config.toml
experts_per_token = 1
balance_bias = true
beta1 = 0.93
max_steps = 7794
Below are experts of layer 9 (counted from 0) of a mixture-of-experts language model. Rows are named router (the router's row for the expert), down (a neuron's output weights, with its number) and show model dimensions 128-255. Each number is 50 + 12 x the weight over its row's rms, rounded and kept within 0 to 99.
After each expert's rows: "comes before" lists some tokens at least twice as common just after its tokens as in all text. This comes from a sample of Wikipedia text that the model never trained on. Tokens count by the router's weight.

# expert 21
router:45 50 56 21 37 44 40 35 31 46 44 62 53 54 41 52 76 42 35 53 54 58 48 47 56 54 62 50 45 43 64 45 51 26 42 62 66 55 48 23 46 53 58 66 41 33 45 50 50 35 56 56 58 48 70 55 73 48 59 50 45 35 52 30 38 56 64 48 52 69 75 50 62 66 75 43 49 57 93 42 64 31 47 48 44 48 53 43 43 45 73 60 65 36 37 39 60 41 49 46 45 66 60 32 64 46 49 43 44 68 47 41 51 42 79 57 46 50 32 41 45 42 49 53 58 41 43 38
down0:75 48 32 31 39 32 51 40 48 50 40 67 70 45 65 49 46 48 55 45 58 31 50 74 61 54 45 62 49 51 40 69 69 34 43 70 38 62 66 61 69 63 63 58 42 39 34 63 64 70 45 50 44 53 56 52 41 48 59 62 39 31 63 60 58 48 36 60 49 59 34 52 51 55 40 44 53 55 57 44 49 64 46 43 46 59 54 49 54 54 51 42 37 58 67 59 46 47 51 37 46 43 27 40 54 37 63 64 66 49 57 52 49 52 55 55 44 40 37 37 48 56 36 55 44 39 64 46
comes before: "20", "19", " |\n", " |", "18", "1"

# expert 34
router:41 61 46 37 30 38 39 41 31 32 47 75 57 61 63 37 56 51 44 41 52 57 54 42 37 42 44 40 51 31 39 55 62 42 56 53 57 37 16 54 48 53 32 63 38 25 49 44 49 41 52 42 55 37 54 34 56 28 46 70 50 52 61 57 39 61 48 43 67 49 83 56 55 62 73 29 24 40 54 47 46 58 56 55 37 46 43 58 39 48 75 45 54 47 53 44 51 32 56 42 51 66 41 46 58 52 45 53 67 52 38 44 72 56 60 48 41 50 53 60 55 64 53 68 53 41 50 60
down0:59 22 54 61 44 43 28 46 56 53 45 61 50 47 67 57 56 76 55 76 42 48 52 44 41 46 38 49 38 26 54 46 49 53 40 78 43 28 56 55 24 56 56 58 50 30 43 28 43 49 23 53 38 66 55 46 58 39 44 36 72 52 39 41 42 61 44 35 53 29 56 33 65 52 62 25 34 61 52 63 22 37 44 53 51 37 46 53 54 27 33 46 59 62 62 36 50 52 25 51 50 54 42 49 48 44 46 60 38 51 47 43 45 56 48 45 70 61 35 27 57 37 48 43 47 64 67 47
comes before: "a", "i", "an", "o", "ia", "y"

# expert 17
router:59 57 54 44 24 38 47 41 32 34 53 52 54 60 52 47 86 46 43 59 58 49 37 36 14 56 84 58 58 70 49 27 51 27 57 41 47 51 14 48 47 48 64 47 49 54 46 66 45 28 26 75 62 49 40 73 55 60 64 47 65 38 27 45 59 64 43 69 47 54 59 48 53 51 35 37 60 76 47 36 64 39 44 51 52 52 59 61 51 37 82 52 62 47 43 56 45 41 41 37 54 64 63 61 48 54 41 44 59 59 50 65 42 44 80 67 48 50 47 61 45 49 50 56 54 49 45 37
down0:60 36 60 36 53 45 49 29 68 62 59 64 42 38 67 58 46 51 53 43 75 25 52 50 54 64 52 33 45 28 47 33 63 52 47 57 63 32 46 60 53 55 47 45 47 60 54 36 53 28 50 50 58 57 14 22 60 58 81 54 33 67 43 77 61 52 69 17 50 60 57 44 20 58 54 57 45 65 44 33 38 58 64 74 54 58 50 58 60 45 38 73 60 47 49 39 68 33 46 30 51 51 50 54 50 53 53 39 51 52 41 60 68 38 53 54 39 51 48 35 59 43 47 54 49 74 71 69
comes before: "es", "e", "ed", "ing", "p", "pe"

# expert 27
router:50 59 33 39 46 51 56 38 30 43 48 50 56 38 74 51 70 33 32 37 60 49 37 42 38 53 88 66 47 40 55 68 59 40 52 40 57 50 42 50 54 57 56 64 33 39 46 72 56 29 58 57 47 31 62 71 64 44 57 44 48 48 58 56 48 45 62 44 55 50 74 50 66 56 71 48 68 55 75 63 55 34 49 56 43 41 65 52 44 65 62 45 49 45 25 56 36 41 55 47 38 68 61 44 49 30 50 51 39 38 50 62 43 47 55 45 59 33 41 32 48 29 45 59 61 56 18 54
down0:57 43 53 52 61 40 42 63 69 63 48 62 69 37 49 51 60 47 31 35 41 63 54 44 40 41 40 40 50 49 56 52 68 38 44 60 56 50 63 72 56 52 67 50 35 51 35 40 64 57 64 48 60 59 58 63 48 45 60 61 60 48 76 52 66 51 22 28 61 77 59 38 72 54 58 47 32 21 38 59 55 46 47 32 30 54 55 64 48 46 33 64 69 57 63 52 69 59 60 64 32 55 51 59 38 47 57 71 55 66 57 56 63 40 70 36 51 52 39 64 53 28 46 40 65 43 19 48
comes before: " The", " He", " In", " It", "==", " This"

# expert 19
router:50 59 45 43 52 48 28 58 28 40 40 32 37 60 56 34 40 39 44 45 71 56 55 32 25 53 54 55 62 22 50 37 64 44 46 46 54 56 50 59 52 47 44 57 56 53 52 44 50 39 27 52 46 36 48 60 54 57 44 50 62 23 45 43 57 71 90 40 44 72 83 66 55 43 48 45 72 54 52 58 60 47 34 59 36 50 55 43 50 37 73 48 63 60 59 41 48 46 66 27 51 65 57 38 62 45 44 41 69 56 48 47 57 39 48 36 46 49 44 49 50 54 62 51 78 51 25 49
down2:61 53 34 63 20 57 26 50 46 54 40 43 37 34 63 41 31 55 30 42 56 49 60 65 52 35 46 51 34 60 59 53 51 43 51 62 70 45 39 57 64 58 65 10 45 70 57 51 49 48 38 58 55 68 53 52 20 56 50 65 61 60 68 54 63 62 45 45 57 54 65 71 55 71 51 55 46 41 58 54 64 56 49 56 73 53 45 48 29 47 55 38 46 48 51 51 58 53 50 44 37 55 43 40 22 47 49 64 31 40 42 57 52 59 43 31 71 51 51 59 55 41 59 62 54 60 48 53
comes before: "o", "z", "a", "i", "c", "ia"

# expert 5
router:51 51 46 42 43 36 45 45 33 56 43 36 39 62 63 60 58 59 35 67 43 46 33 41 56 52 67 35 61 26 52 33 57 47 36 41 48 52 48 44 49 54 48 69 40 35 48 43 48 53 46 40 67 26 55 52 55 61 45 42 66 47 44 53 42 56 73 53 43 71 86 62 45 53 67 50 38 59 69 38 52 46 44 57 47 42 42 44 33 45 81 52 77 43 40 43 53 43 53 40 51 58 50 28 50 44 39 52 43 40 31 64 57 45 72 70 56 53 46 53 61 60 42 58 58 68 39 44
down0:49 36 62 39 49 54 50 42 44 52 54 59 50 59 54 81 43 58 70 45 42 53 40 47 63 69 53 64 41 42 76 52 39 63 43 40 53 41 61 47 38 51 58 39 43 48 57 62 45 52 50 56 57 44 48 59 42 60 44 22 53 39 52 44 58 60 43 42 50 60 47 39 48 56 44 32 63 31 68 39 75 53 55 45 51 51 41 48 40 52 75 49 30 49 72 55 43 32 55 39 57 56 68 56 63 53 51 39 57 25 63 46 67 60 33 44 63 32 60 53 63 37 48 42 13 48 43 60
comes before: "-", "|", "==", "===", "=", "|---|---|---|---"

# expert 24
router:29 43 49 51 26 45 44 52 47 60 56 44 58 61 74 43 57 44 59 57 41 74 41 32 16 39 64 47 56 32 47 58 49 54 37 40 44 33 37 46 57 47 49 45 35 59 47 50 49 46 32 62 44 26 68 67 52 65 48 53 76 52 55 40 64 68 70 38 37 51 60 66 54 61 66 59 38 58 48 47 75 51 52 53 33 42 61 50 37 44 68 32 53 55 40 46 55 51 51 41 59 53 54 49 37 40 47 31 53 58 44 36 23 47 49 40 25 56 53 46 48 48 40 55 55 72 19 56
down0:51 20 67 62 35 34 56 53 31 62 41 54 50 62 52 52 76 65 45 54 52 45 55 45 37 34 48 96 34 58 60 47 54 34 57 44 50 58 66 45 36 53 52 70 41 35 23 47 59 44 31 64 39 42 32 67 70 57 68 64 58 53 19 61 53 53 45 52 36 39 31 54 61 43 39 32 49 52 59 68 30 39 56 58 38 69 48 50 68 45 51 32 46 42 45 40 72 53 48 54 64 63 29 57 57 63 65 61 34 44 61 50 34 55 63 56 57 44 57 61 65 54 47 46 51 23 51 41
comes before: " |", " of", " in", "\n", ",", " for"

# expert 0
router:49 74 37 69 64 32 51 32 31 49 48 35 58 45 70 39 58 55 34 46 75 45 31 40 37 41 47 51 47 67 61 41 50 36 27 53 24 42 32 49 50 60 40 62 51 46 31 81 58 29 37 50 49 30 66 57 54 47 52 47 53 41 38 35 61 48 70 51 40 31 72 63 60 46 67 39 29 58 69 38 56 43 50 57 51 61 65 54 44 41 78 49 60 55 41 50 45 55 50 63 34 53 48 49 57 30 59 61 58 39 52 41 50 50 58 62 49 50 32 37 37 53 52 58 63 41 29 63
down0:45 66 59 54 48 52 59 48 43 56 53 66 35 55 46 57 56 42 46 61 70 66 62 61 56 57 53 44 21 48 55 70 48 37 47 35 36 41 36 62 46 26 65 42 56 31 58 48 58 43 29 28 51 44 53 63 50 51 51 52 44 40 34 65 66 88 63 49 49 48 56 39 35 45 65 55 61 39 34 44 27 48 40 37 37 49 34 34 42 56 70 59 33 46 36 54 50 47 49 65 75 36 40 65 40 63 50 54 55 45 37 27 45 36 32 50 64 34 23 63 50 34 42 55 47 46 54 50
comes before: " |", "N", "T", "S", "R", ".S"

# expert 18
router:45 78 38 49 45 54 52 55 25 52 66 67 55 48 58 45 59 76 49 61 43 69 46 52 44 46 61 48 44 52 43 16 67 48 41 48 37 48 30 57 40 48 49 62 41 42 58 67 35 44 31 45 37 20 48 65 57 33 54 50 72 44 37 39 51 61 69 81 46 52 69 63 53 69 62 44 53 68 59 51 52 50 37 59 46 45 60 38 35 44 76 45 64 48 50 44 46 42 58 50 63 58 50 46 48 33 54 40 50 52 32 37 56 54 60 61 48 45 42 45 50 71 52 32 77 44 31 54
down0:58 54 60 52 36 51 53 49 58 67 27 26 60 50 63 48 43 59 54 40 51 52 50 48 64 46 54 52 44 40 38 67 57 19 20 49 60 71 50 68 41 65 50 34 63 55 67 27 37 53 66 59 53 49 44 62 52 44 55 54 44 44 62 28 44 52 53 38 72 58 59 54 56 63 51 63 43 56 44 54 52 52 76 58 45 43 62 59 57 58 80 26 55 31 37 26 60 43 71 35 25 50 38 34 62 46 58 51 58 72 50 59 57 69 52 52 52 64 45 48 41 50 57 33 49 60 57 42
comes before: " |", "–", ".", ";", " |\n", ","

# expert 29
router:31 60 47 58 51 41 48 46 42 44 57 51 56 51 41 50 62 49 44 44 40 60 36 60 35 57 42 59 51 42 45 51 53 48 23 38 50 48 53 53 61 49 59 68 38 57 66 50 69 55 54 66 44 40 61 67 67 53 56 55 60 55 56 47 49 52 57 35 67 53 42 40 63 56 39 45 47 66 44 63 69 40 42 57 44 52 46 34 57 60 55 55 69 37 43 57 44 35 64 42 56 67 50 52 50 30 61 42 42 33 36 33 54 46 67 58 59 40 42 61 48 56 43 79 63 60 32 47
down0:37 46 33 49 47 72 38 48 47 54 40 63 52 49 55 53 32 50 40 23 50 19 52 50 50 53 12 58 66 43 53 63 40 34 49 54 52 47 50 40 64 37 38 43 72 35 51 49 57 75 46 53 45 54 54 50 53 47 59 66 51 45 50 35 44 36 62 42 54 58 51 70 58 54 58 41 20 58 62 53 40 40 47 37 50 82 45 59 74 59 45 41 50 56 35 57 24 51 73 26 37 42 52 54 45 44 40 46 52 55 64 31 51 58 49 65 28 60 29 52 72 39 44 74 66 42 52 55
comes before: " was", " is", " had", "'s", " has", " were"

# expert 38
router:49 62 52 50 53 47 35 54 43 43 43 58 42 45 40 31 58 38 28 67 49 59 49 62 37 37 70 61 62 45 51 59 49 43 36 70 24 45 41 52 58 42 62 49 50 30 51 59 41 57 46 36 50 40 69 46 44 41 51 54 48 54 55 44 27 82 56 63 57 43 73 62 72 61 47 33 34 57 46 33 56 51 57 70 28 44 65 53 65 56 40 46 48 43 36 37 37 55 25 33 61 55 52 44 55 65 58 47 46 67 61 36 47 38 49 56 52 54 36 48 43 48 39 39 66 48 39 69
down0:33 41 43 38 41 70 29 56 37 64 18 47 61 44 49 49 31 71 35 47 65 31 63 39 72 48 51 68 63 44 51 49 48 46 54 54 41 56 57 51 40 38 44 75 55 75 62 48 57 51 67 35 45 44 43 48 52 55 52 62 56 65 28 64 40 46 58 39 69 46 47 51 37 53 44 63 42 48 33 49 35 34 32 58 44 55 36 32 67 57 51 55 26 44 52 40 44 53 58 50 50 52 34 47 41 46 25 37 41 27 76 50 65 55 42 50 31 63 38 33 67 49 41 33 52 34 65 41
comes before: "al", "otes", "on", "ael", "ol", "a"

# expert 3
router:52 54 38 60 29 28 59 43 21 60 43 58 30 35 65 39 54 60 43 50 59 60 36 68 56 52 63 54 47 40 67 32 62 32 43 44 49 44 36 73 42 70 50 58 35 27 56 58 59 36 32 45 44 34 55 49 78 35 54 41 63 29 43 34 52 76 59 44 56 48 56 44 49 58 54 41 53 61 34 60 58 60 45 73 52 37 37 68 36 36 69 72 59 49 28 29 34 37 46 60 69 76 50 31 58 48 44 38 61 48 41 50 56 44 61 66 60 35 42 42 35 42 41 42 58 46 26 39
down0:44 70 60 46 51 47 45 49 48 47 39 67 46 56 34 59 67 51 35 48 53 49 42 46 54 59 61 40 44 51 51 46 60 41 47 61 47 59 43 36 52 39 58 56 51 57 49 53 30 53 59 45 60 73 74 45 56 50 34 30 59 28 70 63 70 60 64 74 42 46 45 77 58 40 49 38 37 63 53 45 58 58 44 51 49 53 75 51 45 61 61 40 47 44 58 41 45 52 62 44 50 52 44 71 60 39 47 56 50 73 34 67 45 54 24 38 43 53 52 58 48 49 57 37 58 40 37 82
comes before: " ", " —", " +", "|\n", " −", "|---|\n"

# expert 14
router:38 47 54 63 32 43 46 38 21 28 36 53 44 33 61 53 68 39 34 63 61 64 54 42 46 35 58 54 40 37 60 44 58 55 46 48 50 46 46 60 61 52 53 67 29 37 51 45 63 26 41 46 33 41 61 48 56 48 61 36 61 52 54 59 36 62 67 48 62 51 65 60 39 68 49 50 47 56 56 54 64 50 39 63 35 36 47 61 39 38 53 49 64 55 34 48 47 44 46 66 43 77 56 38 49 50 38 44 31 64 34 23 44 50 57 56 32 59 32 58 31 50 50 49 48 70 32 51
down0:55 43 41 66 36 76 53 54 50 47 50 50 25 44 49 40 62 47 58 46 44 65 42 39 38 39 45 45 57 49 47 54 58 59 77 51 45 48 42 45 53 55 42 24 75 42 63 52 39 38 71 26 25 58 31 37 45 27 41 49 53 47 44 47 73 50 84 56 47 64 41 73 36 48 37 43 62 63 47 39 69 59 52 42 37 40 47 70 48 52 67 51 33 76 24 56 55 61 37 48 60 40 43 50 50 30 61 76 41 36 56 64 42 53 58 64 40 47 62 63 34 50 50 66 56 50 47 52
comes before: " of", ",", ".", " in", " and", ".\n\n"

# expert 39
router:61 68 44 40 51 47 36 40 48 56 44 41 53 34 60 52 57 27 35 45 46 62 44 51 41 38 84 58 60 47 36 28 44 42 50 34 50 46 22 45 41 49 62 51 50 59 47 45 55 22 32 61 61 46 61 39 53 42 41 37 61 41 30 41 46 47 64 53 53 74 73 64 63 41 37 41 45 54 90 46 51 54 61 40 42 44 56 67 48 37 57 58 34 45 26 61 45 41 45 68 24 57 55 37 60 53 48 51 46 53 53 40 53 47 69 43 55 50 38 35 54 42 52 43 60 42 45 66
down0:44 50 61 59 50 58 39 45 48 75 67 56 37 40 42 41 50 60 52 54 49 49 37 55 54 39 53 51 49 57 49 43 45 37 78 37 61 67 41 67 63 49 46 37 65 73 39 42 56 41 60 62 51 55 32 51 54 40 50 44 35 36 50 57 47 54 53 75 46 29 48 35 55 57 54 66 35 15 74 52 53 55 56 50 61 39 45 38 56 72 70 29 43 76 45 28 39 29 60 56 63 40 41 37 66 51 28 45 42 64 41 67 50 57 53 54 80 22 68 46 65 50 40 38 50 52 62 50
comes before: "A", "M", "C", "B", "S", "P"

# expert 37
router:54 64 48 59 35 39 41 57 27 40 45 62 55 52 73 51 67 47 37 64 37 43 45 39 44 41 33 54 49 32 47 43 55 45 42 39 33 30 50 32 59 50 51 64 37 50 79 53 54 41 33 57 44 34 71 58 47 43 46 42 42 49 53 47 44 32 72 54 81 58 59 37 45 52 50 36 31 56 31 52 64 40 43 68 61 38 64 50 35 47 58 51 37 46 55 40 43 69 52 40 42 56 62 38 51 36 49 32 41 56 61 61 60 38 48 48 43 31 42 50 56 36 50 47 69 59 49 59
down2:72 51 63 34 66 53 42 53 41 41 51 64 43 52 67 58 61 48 59 49 31 53 60 51 54 33 22 37 41 44 52 55 68 59 37 40 42 40 47 56 44 33 35 43 62 40 31 60 24 60 51 63 44 52 49 65 35 58 54 62 50 53 66 45 52 36 48 44 53 67 48 60 56 56 71 46 33 54 32 50 32 73 58 35 37 45 64 30 37 48 53 64 71 38 38 51 52 66 44 66 47 40 47 55 43 72 28 33 37 62 47 69 43 45 52 49 48 63 50 39 54 56 43 26 68 77 46 52
comes before: " the", " a", " an", " his", " as", " M"

# expert 20
router:38 55 41 44 43 52 36 63 32 58 46 32 47 27 56 69 63 45 44 44 61 63 55 60 58 34 50 39 37 61 56 54 62 43 47 44 38 29 22 57 63 55 50 74 35 51 39 54 58 38 50 33 73 38 56 53 60 37 37 53 57 54 43 48 52 30 65 60 57 55 58 61 53 62 63 48 53 61 65 47 50 46 75 70 29 26 30 44 32 36 46 59 49 39 49 40 33 32 35 61 44 48 65 54 45 63 59 37 35 69 45 52 54 51 58 63 49 41 37 37 63 69 51 36 55 63 56 49
down2:57 48 44 48 27 69 45 55 37 48 66 41 67 27 69 45 34 62 56 43 41 34 47 44 42 68 48 41 50 43 50 37 50 38 62 39 43 55 57 68 28 56 65 43 39 53 62 49 50 50 41 25 44 60 44 44 34 47 44 66 52 69 43 59 63 51 44 46 36 46 33 69 44 44 46 60 29 45 52 21 58 60 33 60 34 57 43 46 51 54 38 42 47 52 47 43 60 55 26 62 59 30 70 47 40 61 58 71 57 47 53 45 70 61 51 39 56 48 69 47 51 50 56 57 45 35 53 51
comes before: " the", " ", " M", " S", " B", " L"

# expert 44
router:38 49 52 36 25 33 36 46 28 52 51 33 34 44 55 52 65 59 32 76 32 50 37 40 22 55 54 66 68 22 41 55 59 39 23 51 52 29 48 51 55 46 68 52 40 54 64 69 45 31 40 37 35 34 54 64 34 53 67 64 72 53 53 57 36 73 78 60 55 52 56 66 59 52 37 44 59 65 51 44 58 44 47 42 19 46 75 39 49 33 51 61 48 53 32 44 44 44 64 42 50 61 55 47 53 42 62 38 64 56 51 38 54 59 67 48 44 49 37 45 57 51 51 37 55 56 43 42
down2:59 54 53 36 64 53 51 52 55 47 43 48 50 45 33 20 70 37 62 40 56 47 53 60 35 22 64 54 56 48 32 54 42 37 58 57 37 59 47 54 42 62 48 55 29 37 42 61 48 72 43 58 52 73 52 47 57 32 72 46 47 47 63 75 65 50 66 52 51 40 28 76 50 33 44 48 38 45 39 37 36 40 64 47 65 59 46 47 37 50 47 51 77 50 72 47 55 62 45 43 50 49 36 48 52 62 55 53 66 61 43 57 64 65 50 48 31 55 37 53 50 53 37 48 55 54 40 59
comes before: " of", "s", " f", " and", " to", " c"

# expert 32
router:41 57 47 47 35 50 39 60 29 34 59 35 32 41 62 54 65 24 42 66 62 57 44 44 57 47 63 51 45 34 34 37 55 55 38 44 43 41 43 51 47 49 56 46 40 40 53 57 66 42 42 45 58 47 82 52 46 55 59 51 48 47 49 51 39 53 67 46 32 66 61 55 55 71 58 32 49 60 77 43 75 49 64 60 54 39 45 67 46 50 54 49 66 59 51 63 60 35 38 48 56 67 67 67 56 40 41 37 48 36 22 33 42 38 63 50 31 48 55 40 50 51 45 86 46 47 43 35
down0:46 56 71 53 41 49 47 58 62 58 46 46 77 56 39 39 44 35 63 61 41 53 29 59 40 35 48 64 28 46 57 63 52 41 33 34 46 49 52 51 90 40 46 51 50 35 44 52 56 46 53 42 65 46 22 55 45 39 38 41 55 56 44 52 39 50 59 71 60 23 51 44 70 52 36 60 54 42 27 56 53 50 43 40 45 75 48 52 42 52 46 54 49 51 45 53 64 31 52 70 44 38 48 39 43 53 65 59 39 68 41 44 44 49 58 45 48 27 36 33 54 53 38 46 46 61 43 49
comes before: "0", "1", "2", "3", "10", "4"

# expert 1
router:47 68 42 45 34 49 48 57 40 36 44 25 47 47 61 57 57 52 38 57 42 66 44 38 22 47 58 62 55 44 67 52 46 40 38 32 32 48 37 35 57 35 43 51 38 44 60 47 37 30 31 53 53 25 61 66 54 64 52 48 68 56 41 72 49 68 65 51 46 59 82 42 46 48 51 43 42 50 48 59 51 55 61 62 39 40 63 57 42 27 71 55 59 55 26 40 43 53 47 52 48 52 55 44 67 28 63 41 43 77 44 35 43 49 79 54 47 48 11 43 43 43 48 51 66 58 22 50
down0:32 58 61 42 64 39 53 38 58 34 58 31 58 39 49 41 60 61 33 85 40 68 15 60 42 45 44 75 64 49 61 45 35 33 51 47 37 59 54 15 62 44 66 51 56 41 28 56 59 45 41 57 54 57 47 70 45 49 38 55 42 50 68 79 43 45 39 58 62 55 54 37 57 66 52 42 73 45 55 39 38 53 67 58 42 40 37 73 66 44 45 46 49 39 58 31 61 48 39 29 50 45 56 37 50 44 61 40 66 54 56 67 49 60 41 63 49 46 30 41 39 56 37 56 51 46 47 46
comes before: " of", ",", " (", "\n", " in", " and"

# expert 11
router:45 57 67 39 36 42 56 50 42 36 46 40 46 67 62 60 49 52 21 57 53 58 39 65 42 47 63 42 63 57 43 50 67 58 33 44 40 40 57 58 55 65 59 55 39 46 45 58 51 55 33 47 45 37 65 52 64 49 59 40 39 26 50 52 59 82 87 37 52 57 69 34 43 65 44 16 44 71 57 49 59 55 49 55 38 41 49 46 54 49 74 51 66 60 44 25 44 34 51 58 51 49 66 32 41 41 51 22 49 56 45 50 70 51 53 66 49 38 38 51 41 49 54 61 59 68 46 47
down2:66 66 69 45 55 54 34 47 46 49 36 52 60 37 58 38 51 48 58 57 47 54 44 45 62 62 43 68 39 19 37 44 65 53 69 46 42 30 67 23 43 40 31 68 32 46 56 54 57 41 50 56 44 43 47 42 50 59 34 59 40 57 60 37 54 28 54 50 34 38 50 64 35 37 38 67 54 69 64 52 54 55 75 54 67 54 70 56 43 53 33 55 60 56 51 42 73 28 36 38 52 64 54 61 46 66 27 55 34 45 25 54 50 65 43 38 56 38 60 47 61 68 39 38 43 42 60 62
comes before: "%", "0", " |", ".", " m", ","

# expert 22
router:56 63 45 38 43 38 51 57 32 40 53 45 40 32 76 57 55 37 41 57 44 33 45 56 49 37 48 64 40 28 45 55 49 50 47 34 47 32 34 56 57 49 52 51 44 54 60 47 55 46 34 53 41 27 66 53 52 41 38 31 54 51 47 59 35 67 36 65 60 61 68 68 61 71 56 49 50 69 32 54 51 50 44 55 58 34 49 43 38 52 73 31 60 49 45 55 35 37 43 73 58 43 60 37 46 30 56 31 56 31 55 48 58 48 59 59 61 49 42 40 53 51 69 46 62 50 42 53
down0:34 41 58 58 53 75 53 47 58 43 49 55 45 73 43 68 61 47 52 46 55 55 47 38 56 65 42 40 64 60 50 59 49 32 57 46 82 44 40 65 33 51 70 48 57 51 46 50 51 45 47 64 36 59 48 50 61 59 47 66 31 59 51 50 41 46 55 57 43 35 49 42 45 51 74 33 66 60 82 23 61 63 30 44 53 47 45 41 37 31 85 43 69 58 49 34 62 51 57 48 46 32 50 28 44 46 61 47 52 39 36 50 58 78 36 32 46 68 42 33 41 47 55 48 38 61 53 42
comes before: " and", " ", " which", " but", "00", " who"

# expert 25
router:41 57 57 51 35 53 37 59 29 38 37 32 50 47 55 56 63 41 33 44 60 34 35 70 56 40 52 51 62 47 64 34 60 61 36 22 39 51 50 41 57 53 55 58 48 24 41 72 45 44 51 34 48 38 67 57 45 48 48 40 71 39 27 61 50 58 64 53 47 64 53 49 43 60 72 31 40 51 58 31 66 47 50 49 38 34 59 59 47 54 68 53 60 46 50 41 54 47 37 53 55 61 56 51 46 48 58 47 51 28 31 39 70 64 49 65 48 42 46 55 52 63 49 43 58 40 44 69
down0:42 43 53 48 64 63 35 53 40 31 48 39 35 40 29 56 53 31 42 49 46 44 38 61 48 51 53 25 55 56 41 46 53 47 67 45 47 62 43 34 46 35 44 49 51 36 51 46 53 52 34 72 38 51 60 49 40 42 25 48 63 51 52 54 41 46 69 39 42 56 60 48 51 43 46 20 52 43 58 51 51 48 64 35 52 64 36 63 43 39 59 30 30 45 50 44 47 41 32 44 45 60 20 75 62 57 46 56 25 68 40 26 73 45 36 70 43 30 67 47 49 30 64 53 59 58 58 47
comes before: " ", " P", " S", " D", " C", " T"

# expert 13
router:33 40 61 29 40 46 31 54 44 55 54 52 45 56 74 52 63 40 41 51 75 56 38 52 63 42 70 72 50 32 53 29 54 35 32 69 40 50 69 59 57 29 59 35 44 43 50 39 47 42 52 38 38 47 38 63 60 31 37 46 50 41 50 38 60 42 73 64 40 39 68 50 52 64 40 52 60 66 74 47 52 43 53 39 59 44 69 55 45 36 42 65 52 38 48 33 40 57 40 52 66 55 59 40 61 37 51 37 68 40 49 46 39 51 74 57 55 35 29 45 44 66 46 48 70 57 26 53
down2:39 55 33 52 41 60 45 51 68 39 35 43 40 57 61 68 48 38 54 33 48 38 64 49 56 53 37 63 36 50 62 61 82 26 39 55 57 42 43 20 44 55 54 61 44 47 48 60 37 59 53 48 50 54 60 43 50 67 19 63 36 29 52 53 66 62 46 79 51 39 54 30 53 48 66 24 41 47 45 32 69 45 49 42 71 50 45 74 50 71 49 49 59 42 55 65 49 43 53 32 61 48 57 53 60 45 34 30 41 70 49 43 44 45 33 28 72 58 43 59 44 31 54 50 51 51 66 47
comes before: " the", " ", "f", " York", "ject", "stit"

# expert 16
router:41 62 59 54 40 37 48 43 22 39 50 44 45 57 59 47 76 51 32 41 56 56 46 40 58 68 68 52 51 30 52 51 62 36 39 50 58 34 50 56 30 56 55 69 43 54 59 49 59 26 44 48 35 47 58 67 42 49 63 54 58 54 43 56 57 66 66 39 57 46 59 67 74 60 49 55 34 31 61 60 58 46 63 73 36 43 50 66 47 39 66 39 73 35 59 50 47 35 35 40 79 67 65 61 45 30 34 47 28 66 35 54 59 53 70 27 47 58 38 61 59 47 41 57 67 52 39 51
down0:55 69 33 62 59 53 44 28 45 51 33 53 77 37 47 37 48 52 39 29 51 41 64 37 50 58 46 75 59 55 63 47 39 56 61 50 47 57 32 54 58 56 84 34 65 64 58 46 38 57 41 52 65 63 70 46 34 58 26 56 37 57 54 54 63 61 60 45 23 57 52 62 39 24 57 37 38 58 48 37 64 43 53 52 68 52 43 30 48 46 55 67 42 35 30 52 59 42 41 58 49 58 43 56 51 63 44 62 56 46 61 52 57 62 70 63 49 54 63 46 48 50 51 29 82 48 55 30
comes before: " to", " the", " a", " in", " by", " his"

# expert 33
router:50 57 45 41 50 44 32 60 44 50 43 43 27 40 49 42 67 36 24 45 56 63 40 62 40 40 60 65 49 47 54 34 57 50 39 38 38 32 67 53 41 42 63 67 51 48 38 58 53 29 31 49 51 62 52 52 67 37 35 38 79 59 50 37 43 53 42 57 56 58 76 48 50 42 47 52 50 85 74 70 61 49 39 71 61 41 40 58 41 69 46 59 58 38 51 47 49 51 43 60 58 62 70 36 51 41 26 40 49 45 39 40 33 26 46 67 39 49 52 45 48 41 59 45 60 66 32 71
down0:46 50 53 58 61 34 42 45 50 54 41 50 43 34 49 38 45 30 47 45 43 29 52 35 71 41 07 54 49 51 64 33 46 19 56 54 39 55 45 55 37 44 40 71 60 32 59 45 67 38 63 67 60 52 66 58 44 47 42 57 56 61 47 52 39 44 81 71 35 61 38 64 40 64 42 44 19 50 49 32 80 38 62 56 48 62 51 55 42 38 66 62 57 65 45 56 54 44 57 54 67 59 47 29 58 33 49 36 66 35 38 59 52 67 53 34 48 50 14 46 41 53 59 36 41 33 72 50
comes before: " be", " a", " been", " not", " also", " the"